python train.py --n_layer=11 --d_model=192 --n_experts=16 --experts_per_token=1 --d_expert=464 --d_shared_expert=0 --activation="swiglu" --moe_layers=[0, 1, 2, 3, 4, 5, 6, 7, 8, 9, 10] --router_score="softmax" --normalize_top_k=false --routed_scale=3.84 --balance_loss=0.00429 --balance_bias=false --router_noise=0.1 --router_cosine_scale=14.0 --init_std_router=0.0118 --lr_router=0.000886 --n_head=6 --n_kv_head=6 --head_dim=32 --vocab_size=23669 --norm="rmsnorm" --norm_place="pre" --norm_eps=1e-05 --positions="rope" --rope_base=10000.0 --rope_fraction=1.0 --qk_norm=false --attn_scale=0.177 --tie_embeddings=true --parallel_block=false --init="uniform" --init_std_qkv=0.0615 --init_std_o=0.0 --init_std_up=0.0615 --init_std_down=0.0 --optimizer="adamw" --lr=0.00133 --beta1=0.9 --beta2=0.95 --weight_decay=0.098 --lr_head=0.00439 --grad_clip=0.5 --warmup_steps=357 --schedule="wsd" --decay_fraction=0.545 --decay_shape="sqrt" --final_lr_fraction=0.05 --batch_tokens=32768 --seq_len=512 --doc_mask=true --train_tokens=270300000 --steps=8249 --dataset="wikipedia_en"
Below are experts of layer 8 (counted from 0) of a mixture-of-experts language model. Rows are named router (the router's row for the expert) and show model dimensions 96-191. Each number is 50 + 10 x the weight over its row's rms, rounded and kept within 0 to 99.
After each expert's rows: "raises" lists some tokens whose logits its average output raises strongly, later layers aside. This comes from a sample of Wikipedia text that the model never trained on.

# expert 15
router:77 45 43 50 37 34 47 51 52 52 47 34 42 63 33 66 60 57 35 61 45 41 62 56 45 51 59 38 45 58 54 56 29 40 46 54 68 41 55 43 44 32 44 51 50 36 44 57 38 42 53 60 47 36 40 74 46 31 49 45 44 64 42 29 35 35 45 36 48 47 51 48 53 53 56 31 43 36 33 48 75 47 54 69 43 47 63 56 56 46 57 40 40 46 55 39
raises: ",", "-", " and", ".", " ", " in"

# expert 12
router:51 53 42 36 43 53 35 56 39 44 31 56 61 45 62 38 34 64 53 56 48 44 48 56 48 39 58 49 51 56 52 45 62 51 51 71 53 49 40 47 53 48 46 49 60 53 65 41 62 49 35 47 56 65 55 51 47 39 49 74 42 55 46 43 60 61 71 63 63 59 57 64 56 42 46 56 57 63 64 46 31 50 36 53 28 57 44 58 47 54 57 34 49 61 50 63
raises: " ", ",", ".", " |", ";", " ("

# expert 5
router:55 67 42 65 65 40 53 48 46 56 48 47 62 56 52 66 58 51 55 38 53 50 56 40 26 42 46 50 55 41 52 37 58 49 42 53 47 54 57 71 42 36 40 67 57 51 35 40 43 44 49 70 36 73 57 28 49 52 43 39 40 45 42 45 62 46 46 38 69 60 50 41 49 47 48 53 51 49 46 38 61 52 48 45 51 53 35 57 60 50 42 38 36 55 46 43
raises: ",", ".", " in", " and", " of", " ("

# expert 7
router:52 31 39 30 55 55 53 57 43 54 71 62 31 47 63 65 49 54 48 60 51 57 51 42 33 80 46 37 61 29 55 55 49 29 47 55 49 58 39 40 59 42 58 29 28 54 57 44 63 41 49 39 43 44 49 58 67 39 64 45 58 45 68 46 62 37 47 50 33 45 33 63 53 41 60 64 55 52 48 38 39 53 52 27 59 39 54 51 50 53 44 52 59 53 68 53
raises: ",", " |", " "

# expert 2
router:40 35 40 34 48 52 60 39 55 40 60 44 45 54 60 51 63 46 55 65 43 52 51 68 58 56 45 46 46 54 60 45 37 57 44 49 60 41 54 52 71 49 55 68 38 51 50 64 56 76 59 53 52 57 47 45 55 57 32 40 51 46 36 52 43 63 47 54 61 36 54 42 55 37 56 50 46 41 58 63 57 55 42 37 57 44 53 36 74 55 61 65 57 49 46 41
raises: "|", "-", ":", "F", "A", " |"

# expert 13
router:55 35 55 44 52 47 62 58 52 51 58 50 46 62 52 51 51 58 66 58 49 54 56 40 60 53 48 53 41 41 49 62 61 33 67 58 51 54 51 42 42 51 71 52 64 41 54 42 50 73 49 46 42 58 38 58 56 59 56 31 41 29 45 54 52 40 67 39 52 35 54 57 43 47 50 55 57 79 30 50 52 70 56 55 43 46 46 48 62 51 63 68 39 38 64 51
raises: "5", "4", "6", "3", "8", "7"

# expert 1
router:60 46 49 54 43 57 64 48 56 48 47 52 54 36 49 34 48 54 33 40 48 50 51 47 49 55 49 59 59 41 62 41 73 50 58 44 44 47 42 50 51 60 32 50 34 34 40 21 57 54 58 45 49 78 61 45 53 61 44 42 53 54 58 45 56 61 41 47 36 40 52 47 42 55 28 34 60 34 38 29 69 52 40 31 61 37 50 54 55 57 42 52 68 52 50 58
raises: ",", " and", ".", ";", " (", " |"

# expert 4
router:44 57 58 58 40 56 49 40 38 64 53 65 42 67 49 51 58 29 36 67 49 49 51 48 68 52 54 47 37 45 69 56 43 75 56 44 63 56 60 33 65 52 61 55 41 61 48 46 31 39 69 38 55 37 53 29 44 33 39 52 45 56 51 34 50 31 47 53 55 35 71 58 50 40 59 44 59 48 49 42 46 39 43 52 50 58 48 53 41 40 46 64 39 39 39 46
raises: " |", ",", " (", " and", " ", " F"